Below are experts of layer 2 (counted from 0) of a mixture-of-experts language model. Rows are named router (the router's row for the expert), up (a neuron's input weights, with its number) and show model dimensions 0-159. Each number is 128 + 32 x the weight over its row's rms, rounded and kept within 0 to 255. Numbers have three digits each.
After each expert's rows: "gets" lists some tokens that make up at least twice as much of what it gets as of all text. This comes from a sample of Wikipedia text that the model never trained on. Tokens count by the router's weight.

# expert 30
router:141044118138147144111162099125096118144191136097126083112163128140115179154159109170051133215095143131084136174096128145148148159183176085123106097124166134159124124109140116134122171135173098134159109069165106146146133128172129070138173136153107122118105101125098127153102126192034092122151071167149113140086123149068103143120138140181135108192148086111144132106112124156193122073171098094084094144153058133157090133117151115121103097143075138126142093159166174123156149080163095
up2:144147076217147089129100132139143165106181123119143111146167138112113154139095170137104150158147168106138116139145095094134123095093097078146142136140111124134137032135180145126067133135083203105115137131146164144152169106079197127175189062133127170129092194040085107120170143110136167097118150111133131097177111032102147110152150143108174172108122117121117126122187148076170141103110067104127112080141137108149137161161124119172132081106111123112108164144159136176094118147140099
up3:144119167116127173130085099116141085075150102118110178120140125171160118049158154134076089192100106194107112131145176109154140150087116185144115102100088097110139161126154053211129127108118075111127186120141121100110068082119164110103144182122121103116122102185162154105162073190106069144130139118106086122085169197174093131096140078120154110140123184097120178158093165130175108113112142119119186191113115156122118144148137163116080164147141127144136105166163127102104131083130108
up4:128149099171053076139154157121154112100145153104190105138104124115138109148109125091117128159141197196081119141132149176166110213078120169037170143121120157162085169147136075140175090102115138179154149134108114126163121115131138088113110129145113094132108111110151144095199124074058150131039128111142168144125136147135125182099060092123113176142135098093131137122117151091131079140156126146154169107085092125158099126132151129149094137118143102135143177158036125143099136070123169
gets: " of", "9", "-", " The", "|", " In"

# expert 28
router:173047163115125134186112129154130129105146154152096094105109123099136158181167116148093120133125148119069149171088080164097147154099205103136110070115130134139084095101175113166138152160165108152126136050115097142095092153153138100119173100101111105172122156173092088182107121186072103113130073183132051164092125126110105152147144138178118100129153091147121072146124142174153162134132109082097106093141099130116163131115087143106129114083033133122126110139145158156112209132169084
up2:144143126165161137113122135126117076113154124102170062124107074067173144126120150091170149138204186127066128109073100141146088150131133096101136168070123160135159115166150135112150086184133137150127143173135108129174104097115116108096080081173084091144128125250136133121186051139113161121153146118164129141099136173113097154098111172135119101112136138092143121117088109114084115123191142187160153076122145061092090106180109119118109141141121093141146164109149082082140114142144059
up3:144144139155118132162119178118141138146158122147173105091124117143089130111146163167161121095097167085122114118155127130143117064168113080119136135139121183137168108113135172144116130126094126095121142147134131062144116121139098105146131136129127134094179158048092066149087108076161145129130127123121173061066126084104069111147156163098147086163121125159073157087173209112153173136062155160100105137178153112155154200116079100115142118136210143137147157186124089155095087174115224
up4:087132117236121114094097138042136152156066150107132120101123081113122115157088162140142151122132191175112137142118097104142115103171040093130107101107137126163097130126090118107139136116137128108118106140147137143146121139129158110113184134198140172123094175087075074114161127163162131121087134137187104086153102093106126170132167120198173083123138067159091135093069110087070140084085101121127137173112143121157176100133148138180159079156121107156172168137157151179111134194128124
gets: "5", "3", "6", "4", "8", "7"

# expert 18
router:125067173137125127134174077149152197075156150119035120105153116161101160104162089153076095159074144135121165156073129099138108161180154121134123103113130108143112148134135161139111179094210110093154108056154144125108096149132105056167102077123108135120130132156113108097117106152081065146150029180138104165093182145076144145166119147163147096158136082184132125142120161096126145128165108116098134113125099151117128155148158099112088151141081147165095130104147183116123131113207126
up0:084136195171065147114135130099143171120181156106209145136136078113099205219180126133177181175156162115137088144116120130146101100191077162147051117119133137040055100124148146107133137150099091099140114126129132126111148087117151078127114081085114117111165064092101125113149126100135139142111147125088142086127133161148123089085153177157109137059120142101151112125125121109157116144111154134141150080137117131170130158078162115132074136156137137123177164135197134144178104137101160
up1:131129130166141085157079124091092147099160130069069133129156077115170093158085133133145167085122131119146118106125087124118136196145149190134151086097118152064079138089105133118107118155118150134136169122170061137183151161101174093203085109142126135173156152138151176148122128114116093129177131101081057127167122179083085131159147143127122114196158087190083170144089117161177101113168105140141127098101148079164144144132112134104120133092062128187126155143061093092177123158144108
up2:074138110138116133166051154117134175079158206145134086151156152183127140113181141131154097134168128159117145120124100140138098157114107176159126202127163135142111119138133048150121118166120169136094143131124103134141108106074181136187115147158103113157138128120159094105152076085112155084135150083112129181076164106163096130157136098048078107135129163227070118116064153206073117130126152099145104134091131089118101102142152129103085099059109149141164137139138127120167117111109172
gets: " C", " D", " d", "'s", "'", " de"

# expert 12
router:156035121152143126160108110145111069115156120150107170157132100148131180108123123167075103165132173109094199167110126158098145172115165135121099105106126117147172097114122110156084130062143124137109099055122075195153123164140141094144193127133137094129105116174093081172092063142080127106136031150088197163100124145091068160139153148131130108206103118149137149122140157137116135117117120090088087135163123152093110157116119100125152120184075182152127120113102160119111182117171108
up1:184175133163149176149156142168100084187125085131146149120148117111140132132094142169146104109100061141109117112149097155168139220098171103095096173207126084096103093106097160111159171063144051153181173110094114128132141123131124168144117100134092100162148124146113137155134114153129133122123146099100156058133118108112082148151167133096149182139104121075142112072174101081149090083106140161122153140127129144172148103113092123115196170118110101131103131089162089148130128199092036
up2:070144176113097131122066091133153131033132104154119116149126080120137097105110123073149135139064194106100126103151098120138106099184120101128084158136151142109144162084116145088146107132136170157106093054128165149154130087074165141106144139130160074121138117128183136109147125137149109152175138195130147121118087177167158128103109073120125185100114069189207161135140121090145150155124187165085090142122080125137122156175115123131103171133125139057215109113154140090126079140146153
up3:126112143123144181103130133096123101182126113130046130156154129119115068057133079153118095135087137121105157144113074137189154201150133095150117163102116080215149159085124129161119093179099167073042128112126075086086167126138126138126174176166144118139165127134134127097103073129066172121133155110109113183131121140198162164170100093083110132142096151146174201148118101117137139082077199106113097159151154126125105136151142094156123135134140100118173083161124129167116116141142156
gets: "1", "9", "p", "ri", "P", " sp"

# expert 15
router:172059131133124130146137089171106110084165102159080114131142130108116163138153115170111111148102102120083138188087119214068169146165175124118134072098156129119101133159129135161178136165166120137111182019139155172082095112150132056119129095146104106136114102183102101126086088164082087117125029182152099136135172137068078164110115157157128132142143131170182120149114157127133167109138144094068093134174091126144120117113105136109113118152094134133106121154134175139116157140172081
up1:142154176146096125183124144160093112173169090052117159156125107120132120086146123081137198082150111087159121103140092132085137105101131138119122172145126130153126135158185160127111107102091144063122129158106154163173152215159137155115145110123149033170102093173199101121143125138099091156138136120117132089117153127164201091127112161151122085114162084120169074089121154150106103184155033085123130131150151132119088123094104119078071140182115145157122113191122138152110124146079148
up2:132118155116082147128156137039114103129091112171150142101099149133113138098106119139105102120097138136123137155077129142076138106181094165146104155095162170146100103121121165091192104163103129113094143149129120173145125141133140112134187074118116142114201109072075151085123107051114171147101118189137142146131172108134122110062193134148158066180118106139129159139186183182088126142130133164073130157100091153084097138110101152127181112188079170116145038123158096153066127105133119
up3:137137159194196143106157063128153167118113150143124134122134169072181180095124147145133180116143119167161099111131136153091133183105108163139092079168149148156159118118163135126128166099068170149082097112129163151123080091080128178143144166113111129112127094127107136105117089145123156206153105114144098159204129137084112070167173126108124163158126122160150143102165075111184090132076119119095053156157102116133191125113155151146150197123173121151105056091143120116127126067184155
gets: " the", "8", "7", " his", " it", " he"

# expert 29
router:165027110126156153145135118186078127105119176113113160141155129155115181130106152138093117146132117116110179210113132123108132107195115091065139108100139107165127161088146126129130188139177116143132127117171136168114097114173076075137129110121128103140143106186098061080087118131128111084099037225123105182101116114114094175161112134180142139203138125129103113110115095167119127168169158106118085122150073132088137143130111118105092085135076160111119136191139173138125153143121097
up29:124148148093127104156154137123140140149180180084118165174103148109115101179134085133115153090192118115124165090142107136116186125137068166146141200131106124137087101122188123095149182122092113094121118145140080118145139107216110091165160070174125096125134168081136115095126121097123117077157103134112103190129186029127129100104197145110101124082153125080056179147131106117146149156136159098086126106135080117153158099079194186105154132121074124098164107165117110123163138104141136
up30:116092066183124120092105112119163185173124140096130130132166063149131183103142059147152174131140093136116201103175081090149136143132092134147087152092143089155117087149148093152064125117113079147134139102074184175139146129115058116122135127147111126137098116163128188158178137121119145113175132118113158105079144184110097128154106107144156107085090184133181131206137118132126140142117063117097119094165150142130128114123097159229129071129155118135086132167130167193134096142095087
up31:090100124154146147158096154184144104102073114141132082104097092114149085165140125118178157084135119119123145136172085134160159114064110152089109067096162080124139101106126112126117076175111056149177173109158118097125122096174094101182181188076154140117103173156131121158183167142130149129135132109164186144154092176125111167088127151137145117096168083146142159159160165109107115122083077134157089140118113137112075177096092140154124075115085127157068122190194139129085111206137136
gets: "ar", "at", "is", "an", "al", "in"

# expert 5
router:170042157142157162164127085122066101158132153113103114097097136150124186109119084147083108136114158123095174200084138134104189170177179134095123093121155154104077139086097140102111116133160123140125111029148137146120151135105121117123147149162151143117093093127137089143117104112106116142139048230133144150107151155081091147116142132148146079193183111185092139139185119107147162105149087085120138104150107167107110128106114094151113118102115155149074086119113146107122214098155089
up1:085099132108102148113143110132144148116160116167096168091082161155140095134151113114118154113143157132168127122140080157134124133112139117118163165167166132145180143115168063060104095147161142111165162139092090102069121081133166127199178079163124163155113085089109162160126064076115155101117113106139190114161144177110229106126143172129083134153133159108223153102147118102131078173107111102124130128045140173122133107111128134128195116094045155056109145112142139134130103129129135
up2:051159162177101120198117168115102125175088150157162151109156132119138144114114128112121100124175142156127093110090149148080150185148129150108091120099127111131112130080097164193139141197102207118069105181176035144140121129032151171105155122186106087117143112101098113164125123143093167078149110142122088097121142099162079154113061136144103097123158136149097143152111144108179069194124162144134140134098151112120129135134111088153115162096078134149130113125209135107105161126113161
up3:173126161132172104187139101115065086114095067162123106130115172178129168115156093120162110148130153140121135134144073142173120142137122144120138117125139159151120156027113105097145096145143183112081104163174185139091062045133150137052120137092146089145106117123144165105122169167071171139076108136152141127172159186203107157126149094115184122126111142062149067101126157146136104131111124118156128162048126137099105131115104148175086119137139180171069129120161107134150112132144157
gets: "1", "'s", "b", "id", "2", "st"

# expert 3
router:139014147155138143186128101078117144081126144166085150128125105163154134166159136180075094180112121146104158162137133090114202125138213096097123065092109109131115128109122142135130156130210144172145149021122141175094145149159136064137149145143092078121175123164139087120137133113116082124146100128087131135088142072073083160134140159132187106192150102120128123166117118158114118148157131073083102110129097114101149136116063114123121151154157158160109102139146165142156118151151104
up1:113151152091095105145139162126132114067032096104142157129180127168166148107138098143077166114125095096138141090161103135161101131186100178133145109120226174114163163155143107098097076137139094133131108082187156170143139103094122142125089174152165163104114162122080115166164103146079152057081135138169152173090106145074108147123130111149179132071162137130126146072084094167154069116151132114121094183115086126121099085120111146104067103156149131044145161129126127124166142140109129
up2:104111077126166126115113108133070129098116180160126145090170090099142152167122147128130164100176110124148122094141140152132146103135109119125124132076173115134147123046205131126084118147122148135103161129132169111096144155101119164152201078194124121090143092128105088089148135115129114141189136112097196160100075145126123124195156135137129138134172161128134132108120142123202172098097149134097124120126214014130182121124183105095145101082186137085129189065100132142103125172109108
up3:164118052166160159157172190149095159134137176176108107088134172156116092162122148169158099109118154110140122107143144175135143023117157134092130101133125130071199092064135115109130089175115151163148090126132135095186060119133155099198144080168086118136150140116137117146125131107138162089120134094189192147097114137131090148135143105103137137139146154173171139189140123147121185186073128179130144153093101102126116184141112073098150104087107083082093114137119081107117113166127147
gets: ",", " and", ".", " which", " or", " but"

# expert 9
router:184095178136111138113133104151150143112157142203089133124132093154132154138180144166075123120126134098069147197103102169105111131160150104108155073121135125116079167128162109121142167129189111122128150051133145147149124146156101052092127125108148071130099078190059069117093118149071069074127042152147158124123129151082106172122101122166167131158152128162119110104134180159101173170121181099085091141146096137126157128073128107138084101082071162137104101144178157136151127130135122
up1:085120183097066161126128133150158162092090124122160117131021146132094202079190193161075081165133179161124103121123090137127161071076098139063168080076144149126111112161104140184117133176112127117120073121171120116126160116123189146133114190129100101088107133143146141126111109153135144171169130141142083122178102130185120144171127119139167177125067137117129111115117168110102153122104105158182157166160186092096125162158170189126135112146132116175144117111156116169151104117125128
up2:125135077087150092108140124118089112125121132122160159153118138116098172138130138051110126123079094093135119116106162130158149146084141085173132168083126106143085109156193161147164122088112165133099158146141116140144125122164061153149164156118158161124089206088125125136122154153147115086176124072174092181140140087119148144121162154126154125102149203113143100130105201117189118153113158136112105123175092113037154128072106095144144183051141071104112205128120140174076107150185154
up3:134115081070103143114103153156126088063126123140186098129134032098074157138179104155083104081090119166115124129120123136103111117053118091125164178145173127124109189078161146115134148051085129074155180138128143144122171156145130149136130144146125157129167101136158169115132196151106104133112121112167097138163103186147184166201127093090063145132106139174157148092150111112090116176111099140094150167087110099077097112119131105131131117155208181195137140096136143115116124119112118
gets: " the", " a", " The", " m", "m", "%"

# expert 10
router:157079111168118115142136086134113141122163110166114144147181106135087181131142124168089106164139120148080151167081130149074103131140169134092118098116113135136108150101124139132129183094204118129118168057129130126098093123182136049153110148137121073157118102181075073109102108158121081100146080215112116142105128131081091076170133099149170116158150117163167170115168127139105158125146108073119068096138084158133134110111078121121105095098105174126099119151175215119154225108132119
up1:140158117119150141158146115144197102109190177119137099208078153120137126209144147107061171147158164105114089093109138119167103072107107133095119106050166105157164091152132142168148163123113163119097157128155138107128122068128161118125112140165124113101153123179128137174138138122142210136138129093109212126154144087193143166088087116098115125060113100122090131130179125158123130087092097126116151150120185117141163112100130098092124118168163147092157114121138041066100062109130149
up2:112123180128074040169133135102133144071127212138103136118128159151073111098182108113103124090138061185096092146144105125119127113118134124119132073073137094083124121069142149144109102076170155166072130135167157129113101130189156102117070201133138118145137088180163125157078162102159179121122131144151133208110135131105069177141145134087168119137109099175103137095148142109175143164095110093150162161155078159138121138135112159114138149129123146111155093119139158159216133092118077
up3:111125184095085142145088155154068114178124115149137082090088115133122130069116121140164117144143126186142148108132152125146118144135174140140100134123091174157129141170155167127112148130129160086150106154150117126092125144206182112176064162124136153082110160103061129109061162106228119109130125153138138151187089153097045161096128082040097136096142090141136161091104155148066144097146122099140098140154167165124162111115102116111116093069082135141154123101160112196150118114066108
gets: "2", " |", " film", "re", " series", " music"

# expert 27
router:155064147129192150181152115127115121107136132132103129100079075143067152106169144175116103148119131142085148188121095161123126165123139103192125078129123129145117155089136158130114178084180139118141111023160073148108130085171095077160137106130156105159118127158090102105116124181079086133134081214100083154142162173101118096106155122160126142165118083117150116128145127081169170155181125065107119120121061173086163142097118108133106128145081138145083155145115201108111176137143105
up28:173132118198118101169147092097142067136124134132142122128176105136156120125124150045069197149135150099216071125102127142121115101140159070113131122096127103162105082136118118130112147136075108098090163155190132129193115106137148152159125120141169133096131176044119120116156186131121167147148155093133111128090085116138140180107174145132103109143132187120097088094146102119153205096064100098203134150106121170142147183116155096133099146148070154141106137168152144153071105179117104
up29:124171070161180063151174073105193056127114123116081110127114124109179144115091210086162163147133148119128112109118112152112108111158172081103133088153124188145076134130170144157137160121143144073120134106185076166073137139116142107174080128106184166189103138129135141126141118162151233117075134153112092147120148111048141091101198152056159114125123150068104076134151145119162096127115099160121105117152150141111146143166149131142114119179123117088135103150125139106113112113151150
up30:114138105124082107131080114135079061088137146160126165122105128102122088106098105110113141152190135124123135131126090194084143177155140121149108164138107034203159098143120094135138142129099168133121110200083128132144120208171128148124080107129113092134154091102118132144109125091108131184185132182087124055125115137226115049141168148139168131102115130101120113172105167126106156055111148164140118087100138114177084101116124154156121175127122103132099101117157133198106138186152129
gets: "\n", " |", " (", ";", "\n\n", " |\n"

# expert 0
router:155024125127136166203136074146109093126142123127153122170107148172124140141135147154097081133127148130106190183105109096075132155126179119111155077138098111148125119086179113122139174139159119125156150020123170129132116124136163093062137101138105101146128102182086092063078089141108129125121000189118117127127129135112108113152141119129154114191127173151110137132128147120188146127121162088115131157100098144069132137140147111111099145162094166121079126171146158138121186101142088
up1:140133130126115140165108149180125071100082125135150099104090153084085149129130128152130096139157108086065153109155129100126097143101126131077155138152164125162069163131109106083119118111154093098085158142104134185176132132142168130105177082063140116130117063180130171155052113137127115145145132101126174114159087111126107128135174170125187090110051146091158122115105126139116143163138111165090126086118083110155072132102175154205245131133150187117175136104116120137122118131065195
up2:106104136137133110142154178131238156129110143106115187109141120139139118125145129121151178168124089051162160126118165126098128139117080093211087110142110135019108171175135117116052103163139124108101142191120108160115140152185102096133123147172121159137100144119163113104112128132118134106138160037148151104117099109125165116150160042157115155142118156106138162100107082168096079176121085099140152145085141081123114111078133104165086173158116104058126166141134138114117126176124117
up3:090133125120087123110137160076108092174123184097183084120122108168122106107146100083128068142152159142125137143071053145142114032103124173115109144128111118125097155153111162189163169128150126128112139093110147068162102170131126119128099096215075165134139139109176104100086094083172182187124114180096136079108169119181142112158121135157176101150112124138119130134100096137119158165186159116121084089076117177167138127131156075160134142159125137143172136170092138142176102086162072
gets: "a", "o", "i", "en", "y", "an"

# expert 23
router:126033142173131116124111080172170135129139118161152115136129109113098115100143144168122097125131135138098216127129106157063132187109164125083155084118148151098116147097125114093117121110163112117145125035130127114147153148124080047148200101141124095141082119162136084137127123195088090113153028140175133127110168120087121107122101139149124081171182149151172166134153138147134151103150124063130094135127101136131110130149118110161110098114084147168084117185141154080188211136145090
up1:107101081159128139156181102078148150156185129096175104169104113142148063104097161158180066139160135185152176128087116128109126096144184151161097122155071174110183098177186129095087102134088191147124063153075116131124117125137101105122164133096138141084163130127105101121156137132135142141161147135111125166063128061112114115128127113119103113138156115145121084078046104170149106139120147139183098131123116083135109123096152182159117142137149108182180111151196093135097105110044171
up2:116091153114130080068176142155118107155103133123100090176156134130126166082134124142080089130094190146156108133172152067134064102136144130117170088072170104156052048117143110126144114117111138109177135114102151182131176120111166149195164147090147109181105064125140121091153171151151139160067158145174135160142128105096144096041130132198124099084173118120149176090110097048126109093120114121168094165117164106149144153138129123167123107138170133137160156100153150074108143144105146
up3:149157094094093134139166116180121058110086062112149129110119172152140097133095158099131164129079104116156087124173168132071182160108128149161148109177122130155120152097126144158132143148132100153114107062161178148091105111090110105171119172069121126143106176120141152180115143161089091134078138108126112111058112126114157090158131156138225195122098153088086161143149157103131080108084099122107084151194120138162077133093084131109094116083197167156164100130120116149181134151087170
gets: "0", "2", "ol", "m", "ass", "3"

# expert 7
router:161088169140165166144133148178091170161119145118103099107136095157121127174136153165090083142112150142064164169140126135142130158159200111129146081130136093147145122135143083123134131058196104144073111082131132174113089127154138103121128102170109104132098084158151089145104158152101068096150012135110110156080125096073152100097162122196107142176199121119128137144133092128144201149162163113093167093134105132106183114113082144146098111081082195119088111112146171131145167113139106
up0:173171069135164115160110144105148146161106072064122124161132159151079128131089130117105091146104169117065138103134187131085115122161055098118097162120175097123137128153086130116097125180139085136177086151143138129100181167106099159111122141126187132103129149138082108134135128125199050164127157090097155128140131127129123157178184083100136139107125167065096105194140073109167102067186119149089120089139039094108158109128117138137181097180190112109113115145124125126161135133127169
up1:116135134132117140170140161146125073125136173116145079155112076099137122138141126135165115128160095107141123092151128127140091135151126135163178128180101172136084118222152110141114111083146129123165134136138177149070198069224177130095092129141150165149132084142104087109135185091121144061088117134153163193134103148141149117151157123106180132122145177135118082056091125082124137137210139153115108161064064082125127119106081133085131095149135129104122118172128121121043078107117166
up2:167106072089142113100152160131199118187092136178138029118156158127086116155080146173107156149150143105109135126121131098123145173156122122138179099114126111104117137160136118142136091133191161076169128135119108127081119118132152157148101173151166130174108126118131083155181191115131120107123130127178143096135083133140099170165168182145112193116163083172109111173094071077114131106100062098095136114107161047123183134150176151128151091138061077179085165120130110109094091135099123
gets: "l", "1", "c", "S", "r", "f"

# expert 22
router:138080124133167148172113117139070141118168120192119093149128164131134161141162148123100136174139142079081135165118158120130120126146127092159153071090143145121118110103116119131154179088206097167152146019149142121130102141125112035156139108155126087131105084170112088081097127189068082120158073235137106131095140121106099125128153133137144106148152096157129128182120105147109142167137136092108099081125084138091152157098106110105121092118090170132085140173109181117100189146132058
up1:161123111137162184137085100174120073179155156161146084112146159085074140131127134120128174120134106094138103112113131089131137080103116118120118122104102106136120082086092170098099182107121150172147139173116116128214103105147200171102209113139098106115086119116124173108059198103186140092169110104133143153132152163176117097180139110080152106128148134107176067154180109083135158101111137141134141083111159097171220143155130110128197161091106103166103151115123114145103134180166129
up2:118127171068093119171136139117124148153136145130061132124145092150102087134157123113068120135177102076155115129169124109088172169153090112159148091101104048102133155161125113150156109138119131141183055172111113144104115174156177122088132143108143117148116114117128128112146161146173097117151126177062111099158097110113099124125176124128158137070142107168126094173085127097124086144162121117155092169190073203159077115133156117086188084185084145134124076108148173136090151234133121
up3:183152146136158138119174106135125094179166113079102202092137112158128074108135113138181120110133118122196117101091130068099095134151118119108122138135160091133154108108116184153115175131154150129121095152153112047148128128139082163144165126099121134150155108117156156142101135143174100060164139141068137140114121151177166114115154221170084096134092164131128061160157082175104187104065148107162143139115134116142147145071113147116130160070099156114108123164106149095110119065198046
gets: " |", ":", ";", "=", "′", " United"

# expert 20
router:192016103140093087133148078105097126101131124170097118085171118142113156124142138120062099131115190142090167163098157150096135159129119113161128102124134129163108093098144091100147130105221100149150123083164131144141156093154110100094149113142129064118121078160116068181086114171097070134084064217132110161140201125081119131125116109131172153146136094147099145131133125159173153108146095100126129144101133136096167137082118093100105077167110112184147148142143167105105185172124123
up0:087099136141192060106180098166138145085108099165126138101127150163151154109182129132157112123090149125128079134106133152160104062103122127137131156130146117220106122165119090105149106167116182108099090089105115131157153082152107093098152145200105121095174091089195131117129117119156107132108130099148052097146095139167184160075123084119094151163089131057105099118079169126155168138086114140206148153072162140126092151103107144104158107177106142188121123122196143144169148168135141
up1:168139103200119117096211067176183093136104111189125129137165164141121146139085128112144108174161076107177153108172187120118195102106130092122179136135074122054117124186151139081188122155150127101131098118128124114133186104142103108127099131129105097131104190090117167123140100155164120142093137089078097134092172087113135133075157158137132140107142032167113156086135130131160119101117090104168115134130135109138102074104157124182077075125109107126146136136108112192103200139124130
up2:135131148137181109090105115121075129195089138113110122098158132127120091080109100112150125126150158118098128135170100178145123172091104128136134156115147150108187202123127071093148145172082064107108099157135086090161103145063136132122155140123106105151169194116240159121156088157139109163166146175084132135115134147101152070097064126159198117097128096076191130152143116107102152118143126162036165130103123112155105163152098078118113097149152100138090125094114154103082130179148155
gets: "ed", "==", "===", " ", "ent", "er"

# expert 25
router:169052144121099104141148109171090173149145111115103096157138133162135135152204147174109119129120124131113181162115100130090114131150148124110126027104125109135134093061119164124133131132189147136117109042113113130148129102178147074090151120156164132128078155167146104095102127155051087141108050204138132100106152108156114086134108160185143077169136144110122180147091088128176172137182198072112130087160101109124148143113110133148138115126122162132144116167152142109088205132148088
up2:122149156207159121087199062113119092138141111107196143130151128113134101148114148146128173072096124100125159136118102142158185137100113125141120172154092142082181118090073102187128101184192121112080153116145139066165120157159135115143068150134123090107138132162119105118083126099157078130055123120109122111084153107125124139095113109147138103145119155152093146128084133172170087138145143092158115183080078065199103152111098133155075104161165094115154179188119133176150152164084170
up3:155133102100129112090150199180092127111193142131080120066160124163102121124178125187143127103111144186117106112115128112130185110087125131152147119142137096121104125146157177205136127182154061155138189153134141161108148120124097125089126134120141165125093183142161079108151109095123126167159128099124093167128121148105130137091118119138097113135142164074021118142085103073144179087050059147086144147168142068162124110135141128113140127153123113146119117151084203066135149195163121
up4:139165106146111132177141105158151114131098154094079103127130179139091123116165093160104131077141134167102116108107103091048154116089099088130148207088150126182150174132066146193111138144123067155106076128145126110087166134159101130147122163041108170133132084209160169100150140136135149122100138091135137127186047106153168132159150139135153139071119157091162094156152129177171142129115088115076097082145169106110095148126121186140102109119167139095120139131067148184108123071147118
gets: "0", "s", "on", "e", "ly", "le"

# expert 4
router:161019159162079114119174100132122080133148120157150157134175123159089116115171129171143124189123096100111200175125112169093140144163157134126143076112164109161098067101131096111143142105160116141122108072181107122127180103176110077126150117170113084190094104173139093122082091114113120112145034178134089167099138140077137082124141151177106140157119095155139140146191123139087139134144150115092100145103137117100121168106098123146097108132081154112097119142149116175131201142110050
up29:126131146177157128132167139131143091152103106189095091139064132119065130088061144087115120114172171115117162129143109168157097084097086136173193121098087185148115131158139097103135119171136115128088133144068140116173168109166091134155128120165098155062137131138182189107127117155149141081129167142171120117150100123152189091144102151174122112123086112191187161120137184087147126114108138090106133139144151101156086104213083154115119160125109077123131132131133123051143063054148108
up30:128141150110219191161157166118129075103065129159161131113108120146120097143093121111165145066127171193121098094171167187134161116100104170082141167150109150134121120123142114147176137153085119087147056110167149109117081140116132159128139084136067106117076129145116160143072100131135125046109157134134144102155061130125186145152129079144120174181136131118107157144096107073105047092136149143102141113087128141155123142119111052098161099097161144153177159172088119103164120160131179
up31:117149138072144103100133145141083181181154124123114141120126111083130088052135101164147130123180151105143131152156141160118106173105082052142113118125134116164166123083114081068179157149104109100097128118115062143148201105176117124146137083198133181156144145090136164125120084121128099090147147135124123117052134065142150101110050173163127135141140197127134053182125106146132187121084158121058156152098167130135122123124118160131129148155135153175176101112151132097094071167157157
gets: "ic", "ers", "er", "ation", "us", "or"

# expert 17
router:172075140120155139156161073137145108114169124147127129123138147122116151105173132192073137143130140151064143213084147105080137144143219091123101085102174100136074151109096151096110135147192149150141142049162118155129094111154105094128164120131140118118107158195102080151099108138062128137139059206153128131095145110107111109090100095183143132152140126130134166116100146094148140142149118050103093079111085159101118157069118141098144129144111165095085130113166169153116158156201097
up1:158160077118128082121133099082141111118099144058137112148126123113104132119179102066170135117154141167155092126133114127107085121133191072150105158192148118169096124133178150149120092115163131141154089151183148168176164146091145140073075161102061178112157147095118163116068134099156075168097166140120117106123133132163180116103138161047128132109195115100130090104174107068074075083100111126161155145141119134148184116155164091146179158172115164156120173186136149116103108103139092
up2:147081134118137157120148136084104145041195126160130109179121114143123192092143050121173066237166141162080136160133140132121073106072132126184106139200065117154114114138128175091126096132145122102087133114085113138122121106154182107100139206136114146112158073134123149138074135120116158140160128162156119180108162101134153137106151142107079077151103145097087132113139182104146168118094164133120164105149124146072105113124134078095184176145120125171117128154113148174110122074144119
up3:149142093174105149134146151092145142148126132165151146106104118130123100134181083121079135162154099151122096101063144142157135121089159163131135098119142114094106128114150187067107180106153156092153072168160120105107156117118144150094161079134126122167124154168133159170084137104108093110252153180169101114076120114127148122079133095208112202127158098165097036157128086142165120135106083165101110098162098104127105118120150180091125123168104141065122133179110125128195118165103156
gets: ".", " (", ")", " \"", " S", " P"

# expert 21
router:187038079123097137122154115164139109083169100182087130137118079172085161143180122158098103149121140102085169164086152141121128132147169161081142097112147138164118156067144133145074148120181117139140096057157123142133125104121084090153129119121123107100092121181085082192089102155135081110142074188111130136149160123089105144148142112195147114194128149144127168144105123129150125163172148060091107125125109150113145098074112104108115113133053178163134107153152191095084173142142076
up2:133146059101084173071127142135167044117171138143158123116164107165091106121160147147130110151144112154145081154047159098093124185088095179133087127115142133155165120151109096144058128137167143114129159159137082107152132095078127103150100131111130100068135119140108115188083111153207114182099154095082120099136113136122136175129088140110138152136135188152148195137122173149176093094161097117145170094171141106097120129112095132122132112122053189120108107170164196142066086158134108
up3:096104117142093124140116150102137059090150124081166123181149092153113074114149159135118107178161209168150070126039119147092123149129148139159110107176140153122136181155095124156137113131118216106140128115123116114158126101115137125156133079168116099124137200103150108147131170161157165183084130128123128133124072104104136141165100173120160193129161115123135122083128188173125130098130056092120189161138122091096172128096138097137144106092100134170101069112189168122106105212180132
up4:139141104088092118127146099074082123122124151114093183105198116083107114081086110120127059147093125102132140134106173090152070069121105144135070210154080073110122130192127137129086189186139132067149135096187118110161119111162139168188133154095103120102152183101127183135175121148168126128066161136147077150115115172124126165166202131141122138137167153117106108099149101095162129149124139138108146149108111143122131133102168137102181118096139151124097035158154130137114102078179097
gets: " ", "0", "==", " sh", "====", "af"